From a checkpoint of a small mixture-of-experts model trained on Wikipedia.
Size: vocabulary 27375, 49.7M parameters.
Training: a variant of Adam for the experts, 9697 steps.
Below are experts of layer 9 (counted from 0) of a mixture-of-experts language model. Rows are named router (the router's row for the expert), gate (a neuron's input weights, with its number), up (a neuron's input weights, with its number), down (a neuron's output weights, with its number) and show model dimensions 0-95. Each number is 500 + 50 x the weight over its row's rms, rounded and kept within 0 to 999. Numbers have three digits each.
Before each expert's rows: "gets" lists some tokens that make up at least twice as much of what it gets as of all text. This comes from a sample of Wikipedia text that the model never trained on. Tokens count by the router's weight.

# expert 7
gets: " to", " of", " for", " with", " by", "i"
router:288463508539535506546493424480608495443574514502566469568487487613490564541399484483435573487509472468483488502574542497431481536463522489549526531611531531388537526565496521553501532521488440436483495468589484566418507553525582458516469489476485588397476519523451594509560545530502503498
gate3:504452449483426544476432580502539438465578572488509452562502538494510548490455444469476473450520499484559491547543487497487381519476533440449585459523506550540536472409423555572503449587620510345420504472551393613441479463527556421432510404527440508464488457579567407514443429460531599503
up3:596506442475479499531545519525496505596549489395533637511510574485480536475443457575451480467522509514504530435672544446490575478510500474530492496420547535554487382489503503477483434621568541519472522585443550601565573603513474494461474531477533602501452507527461479570493478555438526536
down3:478605524539510511502529471553552490469535544498504396510464553511551439526484513524587508513453470513457504458460462534467541520517583489472429445458470461398455533455469445566576486410506511467543512496439549557517435497521573489509554498512478442551514451435479496432504582401512496512
gate4:468574566487495483504449553574495461504560567506482486609510421517568547470564468496502481605459547493552474509459494570478424494502490573537488564483475541546425513456499535580493553433496540474493540434486459531574449602537541477416410421458475540526427522436431545476516481457523464541
up4:575568483352566512458523514493501420461520450523449483564544543473515466461534446496517515471507550503496520621429496506518450509537470529517516495556529513581461512518487491459481589475464490392495490514552532572547563338465485475461582579489447444470531494534439473531536462515565476503
down4:474467423576486475509472505456558466553536470538521515585480562446458442519505568580561564549480524484491457456495397522572517473481493370573468492525584573522489510486553485535402487504576586495442436564475532493477467597513524473503446458573436478542447542498431539429528497429495507495
gate5:522590439498428525637511587561478523442418426513567409511439575441503521502487538499558514490561618489470502549530485501566553450493559420529508531489417526478581523438456466453591515481494494477417506504510491354525429434545518501486540559530508441469483611560522522524447443532545499465
up5:504532502541503459462432539513480517611475486422530526550439488415542399522520466583545521595503469547447484556618532544526478431522449561493429484396529468545480516437548473496448385478548494517567400546457542515509535491600463492551509484520537456568595548470480418483482512495501538430
down5:478611507424475552538538554519561586555486488540540460382550581516610511436483549462529447450453423528570502504507504464413576517534495543451533505465484418491558476396432512472496512597510488459500542513458510547501481512465583493526532529563497528452407555471474515495551447555515478555
gate6:646497454378499431445541484561530550602515471525480522577583536560425487491526590560586473508598431399505511491583568472470484389493506500524489469553531405574527541495450526496482445526530513489511473512531569522517472467392485460489554467539456466477454480587464524572459483504386463504
up6:488520459523507506485536434518385521436564586582530512506441498499463487604443439493538480464475562454478485478517522530452584511505521508454426639511610562468462494508449560419448559342510497530391522450430512488514475449469597480489491557583490488508495453501496516547408515489496499456
down6:560465542462467508483490525471565501441471474481552413461472449528522499495424495518471465557475479646539506469518471488469494551501549476499451556430417540501422505419585633482406530506454452471443435473500420495485507488519468544419542411461573523501551518492549514502501522538501502550
gate7:484478470474507408551470499597406528505459509512550532558437433475542539500527438485509467560464422429469510525449449406508560489457558445431475557516528440532476572598569429495511514467466487525458497466467452538456615445482543563563455456570472527536490535466522503511503362419552456440
up7:466536512588426480482616495466404425510505439551397471475512564507473471455481447467497520556577560535511571525509463495518517484504524531562518475583573462473553505528413552555536590463530450555457522508479531441459417479479502471419479537434504484451533422533542516371483524458464436516
down7:540527426440549502371465505502507520495426475486523528449544628559542538530378491453443558357403534516516490499506471491415553502427564511470553451520524449520478471536486553553531464535496473437548497567514556438556472479573451532476572477457411520516513483487457509502499428503453489557
gate8:525511501450500424555417523533551521535492515532459506588501524434459486521426604558562511573451492492525430545604434574443516412450513543515540480553496428473484518523469386468506502543418440518424484515588493525420438501529552464541458411476550509424493488534479538466522543546513437534
up8:470517519447518586465523455497519502452492489457484487466483467548493443480530465483534582514470498469505465596505455400448484537497579475416586506428471524452507428477465532535434534482589573521515437509516542468504512542464467489607464516461579554447498525520523443500512437418469480560
down8:456585453485510501507447549509489530558463469602535551509548561554488465481471539435512481514476567452453464454503443471520524555552446536540513443498483503498513479477429486433550442433499490491469490451564539487555471500490546539508512432386545497419487433567452485413529477423490468486
gate9:527444506509503539406603451572402487516543558522457468479432522468433611477555490547540559577500465524513459488452546443483458531480557547560422535478532528492466461519429552504584488519558462503392521579507422554482569473423579540411429414450446389343419510526484482562601439524421455515
up9:574547591328453454543481586513544513452541551541522482531471475536513604450503457458418535441473594494456501460431538502458481418499586481462503529545545422501493534528475503521531608421536476530476522501525500507594629488476440420455513553421539477486487520444423548380515536440504596503
down9:521470456500482522505460473483618554518459400477513524611503603517452548523465508507546465457453457524482512485576448451491544548572506568470495509469538532512477325555562512489566439529558558444517524518568575502466520475616573511485492475553535474502459449527422488456440580457502519493

# expert 1
gets: " the", " in", "==", " on", " at", " by"
router:549497438537507446553598531497485521520522549597514554589382496433513417563439486643598496542563486449591522536538510499451509547531577502504500388485517529367571525509557513510485444515408446433454500489543464562489580549423553597479510467528464515411534502525475574488583579484461469530
gate3:429540540496488567465530512443552501419510489514466560445473592484485464561548481434555587506502512454582533472495464434550586558559520540480526425365394474465511529572562490535420540500534507501571496522426451578419497471501521412430457506537436578538541515496501548540489477503430517651
up3:413482588513503473564489540455546556613566457458580460501427558500482530546643434551526510443572533514495555482476541470536536445508439464454565418442514496428416412446523507564552509455515495599447547449421425569429525452431423459517502514601517564486526442500483519560482493426563490520
down3:488534462531499510464482497488389452498407494481496417465473629518436589467564466576498540552457477456535529470511486482515488502560581512512471501550462453567504501467498504559540549503587494381594553457595440446540546506550522472567445552451526527489530449508537597453530480462445397455
gate4:508478520487490596440492505522473567542408401520499450514511477511494485595512542534532525532443463519582501536497458522520559593521474522567477545430542516473501511402487497478496472412565496528471489570558473402420461469402522548481504470492428490489491539490470466521565575534448447497
up4:498544372425473518489478449456502460472498420475510509476483538474443454514499502545562471472498453545536484582515527397429406367471529481429524463465413493444640545516446494540419474494497538498491420510575488565599363563496431451603509474525493566409433475494530458466505551497415555567
down4:514480534525520526473473514576502442462491449555456484488552516603500523505446524498507473482535449445507495444549476449499563517510457551590492571531515496491547419377512429395431477431447437536562520468427565512561425516503514543523619572566384530437487379540405463468588560497526501512
gate5:415531576607519481539535518480505550464472529457503467520488577463564454493485455507509497531499501479497593506576495554436526501516532520478509462498472497501501544519600569537393583542531479518603532498515480478568513402468502525408474617531456512514501441520513524515500482489484509548
up5:512519448429550433537481500513463561521486465545485520519560464497476518521482490404470417529526514500509511512513463429526437468570479437539545501509522477506428401432443448567504412490609487557472486530482467587594525529452419598542580512434491540436515413528460491519536541534601483449
down5:473503500417532489510468529520461459466517503412494496542487488459457552448516497528479515608483514535622450508493542411507598590495468335581487441578561528433455540524494485481374442528497481539556461497531567446464433547501507458560461526452440400449490537589478520465478515479548584574
gate6:517526510584457483511550499539527572509545567526595537546506466576541538487525439483578475522508484481476486477541455592533403515526459450594406507522486608468539565459497514487472413498460432518435587487501442520469517527500465475454537407442489414492526564467546503502490607501500501503
up6:535467433571539483562531538574466592547487483458516510510578461621536595454481445541568407470495500419474547515493432561550464452563449436568416516436432499445510530481524431557429470508520568542545530492573513607468561483468454466425634529384557516447497643423509465436525519479525484587
down6:472489515492431501487606551505494544528487532576520605438491495462528505504512498500475576555518514450551526482524480494507553547533464547604546439541517457474485546512519563546498429570554521523516556558497528538498553383478529431483604505473578462556539447511507555588481451495472522561
gate7:514493461580432462526503487547435475497439528458585381561529484544519512560467428471442570409463473586522578466534535471479536526524515501539480536609498525481576512455475533480514485467461466521424522476400488439468583620508560468456472422502528361411594499427603539521595466531510540508
up7:540495543389549592485405545423510548427450427529478571512467454590483487508564544479480465520466556427372521394503418620588444522509502474513513457591517411423452573547471583386518549549630421501508472583491540502423518509511516496490524598459586580545523546531519395449458411421537461521
down7:521482437542474557550492504520557513459491535646500508536484523533505467512461527495499561484449449496590478541523455418528493617595462450490404504516510574555513582463510554449505494494441470429510520450575456528495491510466547492540462490478406473562482595465542476558493489489516507455
gate8:547480547477443409530469529577416489447458455539518405526424473345580516419475537500474422536488558516537401424667546466447427586413521455517467472465654543481508537566493424550565407514552567501596486466460470406590453506568468562450592462517429468460541534562521524519433493513485525503
up8:495481583542497455509457464471522542458536460514427571548490605454530458544444481565469437602481510445490550569542450445511445493460503480507459458487433463493487534449682516438485502575431440574447568480519461517487469487470492491462522497562395556630517439485481567573544445483479489478
down8:510496530484583455534579454524505577523474533531492479366580491490528523464508528456495480470516508440473504591439552614473544499499531620521532517460460440533464559474470463480432512459520500545437438458513392505553470576468459435519482425494381509529555508470431480484398484482537612555
gate9:550566435460531511492555523542504533516512472487522421576415444418540504499474473539535527553511565515642477429542497473544521490479439532505448488407410523479441545424536540490481470510461542438417478503609556556534574417507448479525548486575406591524525544499455514542545488505426443467
up9:519576497442516511501407427492489501480442522479457540522538573471498421500416504544556586496515507377447537481557533514435546453474482517486495473448512496540552598558550488493457454452491512476492516497538498589488458462410550570409518548531532442549503537538454493510516483485447534545
down9:488541562573525498515544479437560540469557569593488530467505534523449450529573454487538446475527552525528662495489490468562499542522536450480558516434454515383427499446565504553557484564458471511439530439474527557551523394431482593596565485549477490461543481555564466522518470533460522519

# expert 6
gets: " was", " a", " is", " as", " \"", " were"
router:502470418524465484493573499514433517412529600519526550584425460474436487520528404539516462517511483422454552498522515485535487545484506529619379474549540564472471520480488538438443508527506455466484411548511444527537527481467482571550441461497435487482448516475507481473591533602643482512
gate3:462519592487497500473536492512467481463485474588537560507574454517448561498494417515461534437498464431456544537493475399449501471492499415449542484427414528556570529531529444534431554554452423425558544499493491502502604423524505465540568418510615449452507391494547520459398426508582601585
up3:466394512445543643477552480441489546486524476407469480528447416499526450443473446459546436485494433465443549493527476490516516474520549543549543509489500468412511509373614570500482488512541526525531537538460455529443535596485547477447459514407461541448434469566445582472528493519473449533
down3:403491426482440489535426513452454514443497401470562494475556577561530498445495548416552602467525459501456522418542544584560481446480506436556542573530468549533530585563497515489424545517543490457428528581557498425510528469527491491627485530455598474571529473545548620529517518575495501469
gate4:464486427471427561526480544474501464533485444598535416524395503445551566611555504434442493504527550527501610581589441434511450434543520429415553592537473503545500478565474495514553489431426503610485509424497473570606499518544503425493570410519602538527524530557619576512445504532469579468
up4:480475525495515516495572394538528580585517505532518444531570422559443438562487593462518508449464525536557480551478455384474532432498430584371498534433516442505566497423551496471512434444481544503470532488539474519431564570528528502505567440486451483435451460524563497474514521552410539488
down4:557495473525558451479483520443329456447427439554537455526510436465520524551560474497405557501464506485489560502510456531575475465490538380424472557622464558565577413569525491447451474496542460454465532407460551504481401505499512568554445513486548478521520549541543499503493547489481507503
gate5:469419504469527463479576486445503520533485453571579462529436525528579514418502552464499407456372482400497611497411499387507464495455362568442559515449473500544480511493606453449524456441492486612455467549509491501514587427509534496589532524439609530541511511529607554524489480454447518458
up5:472556462510539541448578426541470477503533553540462482537477485487493497499414551559484504513544476477508486492530426640524562575585497533513452430506560445517480512479476548501456558532518524536574465571405442412579535444487489538476482528580490573534542530459469430574411599519489505476
down5:509410537491408483538457566520532507477477551455479632523540436547460497592426499450565538406478500456509463479558491532573453492480457539531474495494574445422488505518480485466514541503394484469522541552461529548530475517474527570516464462521479518354475497436533493553434513469519498550
gate6:427601489532461465500481496520506466584536541569479490476518608556455583501512471478463483544438512540521436481570547462490575481444468479576536429472465497449460458571473454583499581527457478505527538350532505512444525430523453544486475547396476542439582501563564503505530421466513448450
up6:526439489482445478455549539480544547586503512544434481437465451495492586496511424604549389511503433517527454492455471498603499517454446560461528409510560582458483423466439481474506556560482493534454417455588504523485474535560431518435524428532419522473471520570530538537410483505517385518
down6:615496483542450532549507488537456550586441496537472634464441622524415532534533528450479507588461539591483593532565536545498522451427614427488444427534440563536536557538508491545526519549516525494477449437445488480602505559501478476433483548461496530475565516463545535484462480558492550460
gate7:498518543517436430538574459551512509550549532539567538486446390551545516535529412436581613479564524573534494479522530476530519474397538395595546567504607499533512510457511469492570499503488547467422449481541459488457514498494546441497439421543506540502461493400548513441535435419484559536
up7:565475431455497595412477480465494469528466491543468565643510619567407468511470506473500595402492544552524408514514557528492525465479508561657498507443569544474535511541537494440470494540377623463481399477484479468559522478473447515494407510541531441511548506560462460495478452447470580421
down7:488464431558586572545539558545408571427604508545519522593532410484449443570487476532533594478492587414410465471569479490483460547442528562541510478503629479522437518464514469512449482514508548517440512586426544476520488528498525422502435414461611528473605470542553553483588441471512633455
gate8:467519538521511518445479385517485522488528508485498426507477467553478454489532357561518467448500529551482499519468494434504515451490426540443527566497501535483617496510572570433482436482484570474495512414524499461531475504496499547516467495493515454527497606417511550503476584450486514407
up8:496352522497480533431501401460519485585452480508597435432480479442555614568498608517512509474527458471512493554572396544608513477463421496525569479472488487507450420555468548509438481518374483481523464496536529487514473547501480330511535513513444545456458575544469525467482502520509450541
down8:432460545483482600485560448516506522530433512529530474457431604523552539524512530539515440553567414556447501482572551517564506487471535554441418540466515491510492558535441458522468491511478452498513520566549464493515583413531554500422528449486537475425552460449449480455552440524523550515
gate9:588449526522390505497592485449467538481450500590480627529513458450516498483581529490505534507472517489538581615565450544473519428443533419554391475463508515500564504542519512482514549416389598461474407480462419476527537530504475546535455345518494442488550579481535469489490544436544575527
up9:514530458431545540519509528490484477505358554530428519559581494475520552466498532448489529581462480408479530596483454523467494460529520409598465466526500489465482566472488477536546520573442487497445511420509538467444456548459588477489513402534510510508608477472584447439474475537644552479
down9:537564479488551533435555507511506479439543522621446559510597506538558546490436508462562523416478607520539523533500552510530482473518500563519503527527601473520433461442464439451521535475513502532481496563503502569509525418477507464470513496495585477483493445447488464446444428410522493485